Experts of a small language model: 6 picks a token.
Below are experts of layer 4 (counted from 0) of a mixture-of-experts language model. Rows are named router (the router's row for the expert), down (a neuron's output weights, with its number) and show model dimensions 0-95. Each number is 128 + 32 x the weight over its row's rms, rounded and kept within 0 to 255. Numbers have three digits each.
Before each expert's rows: a language model's description of what the expert responds to. This comes from a sample of Wikipedia text that the model never trained on.

# expert 58
Description: Second piece of a word after an initial letter or prefix, often at paragraph start, e.g. R-ich-ard, Sch, N-ew.
router:115125075157110084165134181156200117070141145116146142131101102103141150128104098182090158113152123153129109155052121122059104132133145125171154157109133135162084094065140113148070180112163130117094095105123069122139152156188065086081102151188143119120131126141160085135135121129070162096
down0:128161134145162124117098149126106164133144143149132141127123118110079105133151151102090112075147174125154108163069179144105140174067161194131174104104148123175086176149115155091074158151067126141199105138125119206106124141106145189105129197159139134163107086158139158052136129104165163134
down1:106191157111148160159178138161109129145180118140147109085127124168112167074113174207132141142111147091104132163179101104166119095130134089088132119079075102157126187129061115120137119114144089125142137158113141100117137139075129129138122098072147087156186154073102130096085206175136181108
down2:155180121142133134125089195172155132150194102101131156117128143074106169125118196076134095087102132133123169146131113126087133134125103110106122102157174174057131097083188157114073076123137115164155150146119122103087083081134120134146078119131158152169158046107110092146115126194129171115
down3:096096154199166170162188139165187123131126117162163144149077123169132115175140135123069121115157110134125137121095140191134122117111144134120115149135199142153115142165131114122093168159111146118127109049110102097157161110115075138101139109105129150169115065115067120116132085116130007100
down4:137128148119129139101126122118105163127134051150122173158098178152150121166146136094119118067104151097119132145105043117103142195180110100146113164169162114103159088139059137048130115150144122145119137123174114135164091127157115145104150133140126170151159152130185034123151055145140167180
down5:093155113162186197145108134152174152117113149140144092129090130134164066127147156163125106133167127135073162156097133147163071101144146175126123144154149141170078122130076066125089173113118104112141138099097055120188152066173135192126134120090082167150157072137118093151090089142091145136
down6:170179122114070132069095119133128165152090093111136163103087086125179161090168140085166126132078146128163102153150126178131146137133109145124108109035138085157164111089071113104113118103184145141116082175108155131124153190117112128074178163114135188082193139129119093137134098106146163116
down7:171112163095117154121135140114127082115071123191103146127194148139185102145141102184039114077125128095131164089086192152191166151142065143150111160106103114120135142157079155134171135108133123217130142122126106083121144186111121133121147154139142164142164154122171097119120169091120088152
down8:212095152076194137120114126165075146113145162137098110148143128117098063113107119129138134149190122094111127108117123129166162175074134133129123113162081113123137154142152113133156133138117101134157099037145087110183142098163144160123093146202139144133162095152116171140207052133096125179
down9:121118133142086146074059142174168123120124118174084111139174170152099107096139159143102122045093142165162121150187167166117173127206078147171123110138165080176162153128140144102092047081132128165085163121138138100154149149126120138117119137111108109106160102190175092141136113165107136146
down10:161131148104147153133135107185087136120126113127151218110141146134127168179128159124095088083087135136134135188170176163119137085138113088095144089070097100128167117118143118119124121112124126094114179082140136118134143164108056152073054156152094110180159178115215164135128163118165127167
down11:159123106127106070133128061111114094153122139117098165119122068161107141106175137133155181100118118076101121109137133142115109178094157148168165117047074160125158090132107136059182128059138121079088110116128127150143154159086136097176167125154172103119149163118188175113132169134163121197
down12:058107112153114172131075064132158126119138118054089164145151160105119144117122150140077085117178148133143121151134109152134113139123107116068139156159120103088132092109162057100093160141119099095143064093146116141099061136166071163099156078178104134184082114087178120133177095133155133136
down13:108150108194127121097146115121106107131095111149160144120154090160178134115162157138163109102179160129101163168149112129134042106195170123082169134086144131167161134164112131111129174068156088115069131123114138153095109136078112116145172109134077105201117115145175072133057147102178084132
down14:164137118127102150141112151145158131116117087130083086088163103126108171089114077040076108122104185122149129157134166137105151138126115157174134132159127141151072185168136124089143169138145133109180089213159142128091154119130205132089170105151139202121069117132085133121172147106095163103
down15:165127140127108145147122205088152067145135139169139161129189150108104095138115090089053145124116106092147109105096131138105196118087126159158118125225118163099143169112179091132044077168156126119155100155112121153094095113178100125136145132139133119116137145080102073085128119089136176141
down16:091125082159144099116137120096145136119080183113128100118133075093138164039150151178111151163123143142167139074151068105046131120148142123141096186119117123148148091152094139209115159071115115099139136102139166131197103132129067085152108120129125134132158174119153103180097145102071112103
down17:163166047097176080110072204156163120144154162140129134146118160143126164109109169156084096174082167137162136120163107150146201095137098134132152109180186139127114125119095107167070092185157154147170123142082101108166138138121197145095128164141124167144122093124081099110104136111125143088
down18:196166178160168178107132118162095151174120112116134145083093129082105128125108142122082061149156192128124064126171119103148096095169083111089160131123136176110141113063150057133120158158171142106131141125064120134125135159164128150110139154127102123182113086085113121097201138153076099117
down19:166116118089129117159148177185157094148176158101161127083193097120069122121137135139123117172213180123100106121071108109139148097152154134147092125093167165103106126125160124128159136171093123155089148153150180127092120120111147117103122074133131071111117084095056154153061124103080086078
down20:075093150136120154146100158149136153122119134191152146156112114125089175121104095115063176101112172121152157132118136143116121157170116091135151125185165151081043120156144140189104103119103164101194138083146100094104193079125143163080136145154140175062115064147115086127135121131090172103
down21:096104128129188140121135121041094140180150083120069113124116097112188130107095158070142168109083122070142092064128093144162051109131149155152128138115144156185126145149149127116120116164129135159155072095169135119174119105132189131067098086105177184114106163107126146105118121111148081121
down22:161163166112138184145125170105079184144118125124174122163112099096137168077143121184130112111150190183122109127129133099115174203148096112137111127136154103133105112103051160113145144156128163153121198195136082085111114101135172128105113191162134162127138141162100100140169145132076129054
down23:163120111136157104172138144116150141182121079168109130092099159111113104150140140071155094167157090117108108153063112121103148178153157115107197082143087120176068117190107046182131178208142114121160149114108089143107100095143153098134158117116095155158165152144091107117148088164151157151
down24:136108132071174111120108068136159158168150126109077107102095174182161068100118136138096116127189139129082173088157182101154116126100080170124115151119162144120161109121137156118132066171167119161127144121136170126167120167117135131124111092131238173167089137144144198111145119077107103142
down25:119184123075166096149100158165120109138173118162120115128149100060086139144106151109119110100084141131177183083191138140142141096075116134099119121152156089184180142105146174151076135166137128191155155121128081097149163115205099067094106171111153123145115109139101152157142145137177189097
down26:132140128104123102117237111097182102111109217134193193167164141211127152133157117154122088148117154134133127150167072154111143127109139155113129167149160170138121131144158121132134139155107168116089106121127098150116106135115135158207105175121126158191149129137075122122063140082164123106
down27:110217112083116073086123077122116176123067107160093067125153144101116116174172118138105133087141152188183185144098138135110096124094120170100147175107176110156162120143116172109091132158099140097075120119152127142148151188203123142121091133098146129132083123105163174151169124100098148151
down28:144179199107112131125122066116150183072153143139171137168161122110126156074108149087120129132035120156116126117150179179116149155153088154138156127155160077162137150087100209192094134098171158135156124126142120121156173185131143107091132135110149105124109060126074124084105145126107103129
down29:196165155135095165133128231136174138116129106098229100104103120081143121099125175123132114140174170070125137126100113103175187151116118125108109120111078151124128151152116161118148095138143103141141157157152099079082096120081177128110140135158153094163211127089118117168106136109081141109
down30:089173192142165128112127152110129195080148064132089164096107136091122118146100077108137125087117138135095111078131123177105139082099150142181138165114149118113179069179098095115105125136121151127179114153080080084110106145181191135092082104107146089111094113131118111145181078165072146138
down31:092149134068091094137091103115135121129115117122072086150115141094138147098124098099192153138131097135125191098089185112139163127123146124122144110091119094094161116096130175134123079089122126107082161158116097150064114130183200042068139116126115113116192151127206118118105149161101182108

# expert 25
Description: Concessive words such as However, although, though, while, if, plus middle pieces such as rem-ark-ed, contro-vers-y.
router:106101147180180105077156132053117131147111182118114156166120136168080158187170111073091137161118113166124137138126184088118153175089163146136172095100168140130133185079123135094163142147141084080110128147140155170104108136117084131112099144175104152075123185106131107114190121073168098139
down0:097087112097078138180116093203166060082158151115088160131121143215128052147128145121093143129121121128123162159102150109102148116178144110112147156189147130121114141118120179069119145109144126098111079118117188156126182150192130125116120129089127176080090110099173118137064134112112115095
down1:175154107128104129102169135134180103104099127115203148094139139129079160136118137118129167123132120076157063180108100151126109135180142147193131128128105143149039116100161143154116180122095132099142164118111140183101107102110116091107111102166147191165113069108031155093137152104083142160
down2:062101132110143163082074116180093124103112101159050106180147165167130156148121135089081164098130186104163150058174126113154131133157133118142142121150109111062184066156104144169116167144150074169118140097121137118123148121075172145089097159074130121159111140145133129093093111179091126145
down3:155164174124163088104108120103114111161105045170102164125144174166043104152135135093137114058168112105116159107126126095109083141107222155111177126100124122143129083124087138104137092125083110109087146168111139175115124098122084120115168107125135190106140120199115163122141117082152121179
down4:075129084109132103126119152138151182136161077126115116163131137121081131175159099116083192144066133127152203184173107105128128099157110121101169109134136122087116090136129161102119058165160135145144163115211146146163146165135120110131109050135132129104174137127026126134148097133107139082
down5:143145195168110114116119119114103136138161171134120122182133167135177037208130095137156152142159098116116134136164118071080089121201107133150099106116118121085110088088169110116116164172178165134086114101121165135165136157112219176176133104114106124150138147103102140139080132166092148125
down6:079116127113128132160137194110132140117146083177194098164120078125101151130149077165102126162143144127104123054168136163126141144192148156114131105090112187137080139072142115172152180100166146143094099171164148102106103211136104119206109119138111118121170116135109107155132077178088101128
down7:159109137110152126160100113126157160140112082134190141111183087119151127135136101124169112110144129112116171175141146069104110157160181179082073128050111077107129095125187176118094142076169164082091154146177126094090137155165106136129144081124123103190087082125105155109133140141164176181
down8:173107134098085144124177169179098160101167209162185147083092090105171157110178091129081117171123125169149131153126132138125129121126149134113129106075151130116150154221154134115130143166101145108181087127129131062112143076145056084105157160099137116172130161128151122113107123141164068104
down9:133070165116166091089157113105154086126125196155121156091141155105136124126108118144091147138113142094110140102075078161114125155162127126105153120085104085131045107068164070085106127114148125136167093138116195132114139169149130193174132181155136112056136100092141207096087094142128124144
down10:090096138138126107131173102122119130042115156171134108155151185130103108177147125110076194137183109115093139135133119108092122136155122122075154089202189145102142073077121090091165133076169153100141130155121128172128087099095166179159104102109125063104155161097109107129070139140137143090
down11:118155079149116120104142128113154082097145147155090109125152110148097171117129108100121137146139039102137125144156139090097135114105179113062146156138176117089114099127112123122166140064096142109155208147098137212103138091140123137147112149182116157168105214169124085126099161087051153150
down12:147152122108092117104150129117187144154103101152110091146167136126152118167119163067142118092139112071146077189113030109136109117098146152178102097140128125149130145150128111128154224113063113123128158156132100155159104119136168093106111159098137133200091059076102143115085159105100110083
down13:186131134089091085129151082193163150175118091090092154158081124170132112120144112154177159107158073104066133160146161112108085088139154149114079126072121090112099122071101125060105148168123164165104163048112126167069151170117148088128139134105171111113155128129095110115139145109161098128
down14:134127127108139156103128185167138125201082187100095123107080096144159135127179127144172119133129131106134103161097084199181174130068139157128104191121106165156160163163085142082155121099074064185152159126150147144167133106105068131144144132134130132111155108141170059080101140094118123106
down15:113194085149145112119096107132118111107205141123114173170098048166118172143220115126078110095166131101172162192153121106141134127080143089148178103086116145155116108155123097147105106165166196105210096145133110127137140152159092109116137075113108161105125178111131107152127135144143145116
down16:092134172123154160141169054139173098168142064145135176087156161100113114066092140104136165085143135085101135145126118097111125146091168073156123139193138101131116099070149098136104057066097109158128130094147099115140124070105119104147083053096114119131134138114056084136122122130088126116
down17:064132140161123178131131121122165107164095168160089070141209125155185166202114149137107170131174142092138102112068136137147131106148122131114137130169184098133108137090134117118134118109150113128144135092053173113140178114123162184078149065132144131100120059087150109078063109140119126114
down18:135109170110174141137115149112135165149077161084139131110136079128126155105081100088115128146120116094149083105106124099106151118087111161129133142126094164160082157167135147148113145121107145221078148118047114124113163050187144111106088184140136139142114098083050140104143212123141108174
down19:113116188108114135110124151155138160136141102149092144147096162114153097095068134130107154107146084135080140112154113110170130155123177161093097134109040131110112154157116141153182182088157125140040202093130100121157116139061144116111120175118114109186122178160069152138074171134133088162
down20:082077113192056136155124075133127176084147115090129145138095116104133100182153176169142135172141119151139092183084123111073068103130140130159116120106097101133119151134114065141074100171128169166118121138090136118115119104150157094164116069168143122124158139066096109099120044092130141085
down21:144096140088167116081165112129125162143082075134101148131138175108151066096125130125190103126139143086116140099094117128114162156153075155141135124095119110099106125149107116080067168185069167165154077122176173103117119164176166162099121156164167170124118104063210172084112116112115111129
down22:135141130200117108137138146159127111142126136108108086075141107119147126097133148138138136117155035094126095118169172107098148104138191125062097158108123116118149132151103167089144120041075106105141224126117152153135081129110118124204107134148127140175108164203074107180127115136135159140
down23:162144185152121145104134167161144126156148111160145113138072143138113071150041125183080157186176129111113089143176113114163128110175131120113129110142106155128112139061151062155188173092155130138110172147149164140097113122035136171128144152183135147123152145172084122116105128155108087165
down24:125101140103129146081136131135105176094121161156095101123139064079171178120120152088128125147091156143110076097092146142145182108087138093150183119096139129083201126169129142130111148117043126103116142115182079125170123109051134079076139185118110096150112077121080110081095110095140148134
down25:152143142109147103178093103088182119117123116106106166151089198146155056134190119145132088091156121155103199113134116171154068098086124113182162122139181194136153132142117082109098136137115137132139166099124112129099156136157144193156133155072134192139157155143170161068128145110162107084
down26:197206142114180148133116093093144150157083082174139129130161182081118120130152104114117133160153118151096103135074085174107055175143158126088101128093105116131113126149131116062130145191162099122097173146110127161153151093148148124112143093171083140164127044132118136143164073085152131140
down27:142124137109125119136157163117130104141119112143147123119141104099084130110068160127222113132164107098097114085192109105163131145157144167124105147064117096136114150026123125124180124146098076167169134138075147152065141139146176120152137181087149154165115179176100167135169164108074140085
down28:068119161152085117093186124123110101159066117096047174204113126157140118182146092084094154137153066094118137136145119083087085081157175078117183157119153107078143143137094121103114131095118109107128164101156179168125120152124118112165102080152135109161051122109120140092106150133119129121
down29:061146168077129125141134113139144147157128055074200159139121121136124126140143151105171090073141125204150099104180155171177109182120081124125077128127144146158162168104154155103066145164150147155128145099101134072115116128180112138167104137110125135071083103073112106147172126145131166077
down30:125074130119188143091150180162145115155069116204107113147167119082094165129138097080149087158181118087104118091095098177104144145152171147076175137148105117124115164125149139133152169104121082158123121170200141127151159164134151088105156154147101132139063078127141141139121056172074132127
down31:171129191174134111143147126146180113173156131160119082102085132133134082135182096132139137132164079141129136175120160086069086159123247110138090141112139172094193122124112132133150108084114154079113112135072114125074123140169116122125115166111141138147118115148111124165146158128221106167

# expert 53
Description: Nouns for games, series, films, television and sports, often in sports-season or entertainment text, such as game, series, footballer.
router:155119180109153126121151123137116126151141160170156163191188098150137136173153121110064146159136114110178153137162112132120152080122133093194134161159139140120101180134112093168161182137154167059128161146074179055125192128123133170135182155144164184102101119136148187151089153134163122121
down0:105078142089128190115092141118195095139150083130096125126136209113109109117149093159117105167144176160130105215095141149132122167103092088144171126086146142152152171141158130133128114122147141092131137105128140122145107134132107095105156077104135160165160143096090101107206059070105214137
down1:146198087120128109111050185188154153150181132118120156126113126162093172126149172089120099078113173122129089128112106113136169167115100121164122107064129191126087049131138117172095134118097162178153129109139155143163123179111074124088146144106150128096099138180121120148120068096118182147
down2:091175094162128150111143112118132190132143160137166121117108128145126138131143202108166104140155139149164131177135096136166131137123117122117077070151109129130127109119126121155096135135104103214101106137101132073098176112153157181165048096096153185102132019115156194173143158120145128091
down3:196127069143118177132122118094160131080133082143104113134116097159133152200194085041120133102124184165147112117114117162095142098085139098177142089087115130115157080120129106123129134134125168118204141140144101106170092150150108151175136093195154147112094113171156139177119103065150113139
down4:111110103096075112150142137131091111143148158117134144120143156091100074145077085161134159118120117113152141200124120132087115122128134098137048164132112143132144177157102098178087103139117116191048086135112115107107170121137152120136083130123069042179183183116108170167140164145100091176
down5:115149133068148146150089194150102109135094094086157103137100056142191083078118153157128125134117130106101082127183069091145128098160134116098137145105141117218152114144094142105106162092151092163153125125129092088143133110138155108079148176110063094132159073096116120113169090143151133057
down6:044052153141179165116131128119137045093109135126149127139138116123167141152134082173150122124114118187135093098153088134119128127105150119133079179157174176087159165155077113112172147108185139130089125144091127123177074090136152134092156107061111122123087155124134144189149135167189130105
down7:127111093054149133119108068079172184169112128195092149081154183139166090174128109112173170118128155122104176078081134140120148125081122113125115142137114126091125054118106114133116124118148139119168106120201122158142094129144131167130099123183057092164120084139113166148095120131181099182
down8:134076123110156168094124138074156074155106167161152118141175087142097157109175107140187096145185131126153077111088104112232123113095145188146130110188111144134167121092169152156131116088107168073124138149079098094160161177113158085114175147138151147154165110127097158152147134125107136086
down9:107110135077118075116091148130172091118130154118155130089138110090129141081096182057120108131070111109146075072133097118174176110122141156129103111091145136170071117114109126155145078139115105112173149174121118154102143172143085123042127169121058105137125084101126069120056112169089119109
down10:178131137117177163164117106149133061063130098061135107163121130218087081128122147131098157112091119113127127146137161143113127112171120160114099151139087158071111117195120142171120160161133076156093130127152151139138106101106094172117100063155084144126161164155182112128127051076126160157
down11:158068154146150157147086108139156122117156150145092098130147106142121104194158083201141054105152116087116117163129113188148121162057175134166166132101186178127155151180141121103152088119158132119087137108072144158121112116148072105124104111115119112179189167129078075085143105127136099150
down12:153084158128141153056125154164103154089153084130107196170133151127142128080116130155044116105115151101103176148119138097083145122149077102143121097199129160119166183079105118170122155116177135077122129098116144155135088124107162111114142161229172152085083135115125090103164108123101133122
down13:121150086214155190157174100151125164123136166133152132144097020131106161123171149114135097099077116185131104091123082178149104155132157145105114094107143097171112109173167204068122123130128111173099143157129112110148135094145142117136079093156139121129114076098139112146171165083107151154
down14:139082089139153160156080105134163119101110150136135165132118150110087153193133165175150126102147131129133101157126133159121122101112199086138089131115165173122122130153098191137136168121132075212086094109094088142137173067154160154120179030112152133167138110101123140143214107151138115145
down15:140155155093134100131123163161212103116143064113144142095079168162116142096123110070075159098104175110136129132118106104112133149141059129164168115095183133124085197131064142079108120144153135087114151110123140071130104140114104117114129071120125148077116082087170174164179133174156169155
down16:141146115134141130132163129143120136124121107094095146097139174165154097076146073127102186115093099162093147167101137159082108099131174057133102130122115152104127079134120093122100127209188100133141101107167147204121099069091095144078110103116041155083084088077117151110160114101135152127
down17:163122174071166100109135111166114124074079167098098050158109148210128116118121077126118146127101090097050149145160153122110167062105107131092111126168118081084145163120089135117121107179120113108142125131179171169124110138123103165139182110108081115060102135093138154109073102142123117158
down18:107103139105117152125109147171137152117125100112100105116139201102133114139150088162104123108141077095101166143110109093119103118126162129135084218111068114167081135203086091131151094161134119152138068071153123155098106149113081069181130123111098114173178117150096139066068103126152087175
down19:128109170106155144130102114159163106056107112089125106107092134149161127134139084136078096088088075097097156128096099134113107104134195155111057169101102112108110170158117123141150092142159075179154151111137139156078089078135096149170153082169057105111158085110130125086098139084094064162
down20:113176143133139126113096146120096174112145115118160150151138091141177102107103132041090124129093115122152118111141068154116150113143084156109071154135105053098168094103147146150098140182122111151087139111107159120120163163139119096081067182119134232084167058130131135161095130120178156102
down21:120178168107134061132150134154136149102093116088098100172084141128109086158165102141145156128096120164079154125137108176054082171118115116104091123100102163091129125135120131053123126158110127133108147171142096228086093091112083185151095155148159143137118147162162105085057129130130077131
down22:132125141129118150191122108095147101120142125117096093143085127086118114111136079152092139120082103104150168127079142137158135118099100163138115180105158068173127161097107182124097158206068096188129105143100165121089138175096121100129093146171125173100157121092195166121103089030137102139
down23:144131173169187086167191161119165103131116098128107168142113114150089149087133177151114148091134096060147158152161135100151112121129090170093142103142110053145171180128062139129116155163132154055087150080091129097163106119118089107142095139123133151183104170099101142100116157121077074166
down24:107130108139105134170134203102075140122083097131082142133119161140112099123116167154093199106121184167180148109135152064103211192140137145140158147108136123116110108128106183113140126127102111101121116187118054143199136098078128114077105116172146165172121136116157136115104141167096189126
down25:092160073139125151097160135091073202139096128105107143125080108076082162164157090067137103087137117175135108117184099143097118141118120161106104113148067148102145129068113169103112109178119120183129132122132138135132147097076172188176118113116145170150092131146160181168146202131122124076
down26:150124067143145133202109108163141158164108181127113115149067110139094169173146141140125083151116123184068114080092082173079123080113181154118152146136121144183126103159112149073074172151154126146106132088081121103142159131192111144130124096095155140138081104053162163104125119081121137143
down27:113117138079128129113103159168162146102111098187110130040078114131144150076059113107049127170094100122104112169081110185049132176170101143127111145089124132132146113150140095186167085113161163139120107103132128129080139120111079155104075096119130081097133125133094173116114111155149082106
down28:158134094095118096107169174135117146145146125069150167152117125155122174174158108067144137124135125135134094105101134117144162135173141153166166100003099166130131099089127156156136149160106145177178157135097185160133130167105115099094116103154119188078175148174141118130141076064125142175
down29:126083143091101192107144123149126117141168126142133135136135125133153121115147136065062128114142209152108146160102142133149097116146103132134138120162185118155143192117115159174131166133174111106092174078073172098163168096058134166111124148165185185110104083156156158134182114122125212139
down30:151099138075116180116099158161104143119093115116054114090075107097134103101130148171131136161098155123107111098132113088148190168116102079165177152122099166116087170106088125121152144069117129112111178203128122132123062087128121127101174110149192179127126116083123187095111156144085166085
down31:096189133129117090104125133128044138118170102141155170097155155161159127129147103088080130059145108126143079131159123175151103087124111143183141167116073112117099105137093172181116125127067102141140131180117061094166188160164161179131143106155108112142201081100138097165144149133147102127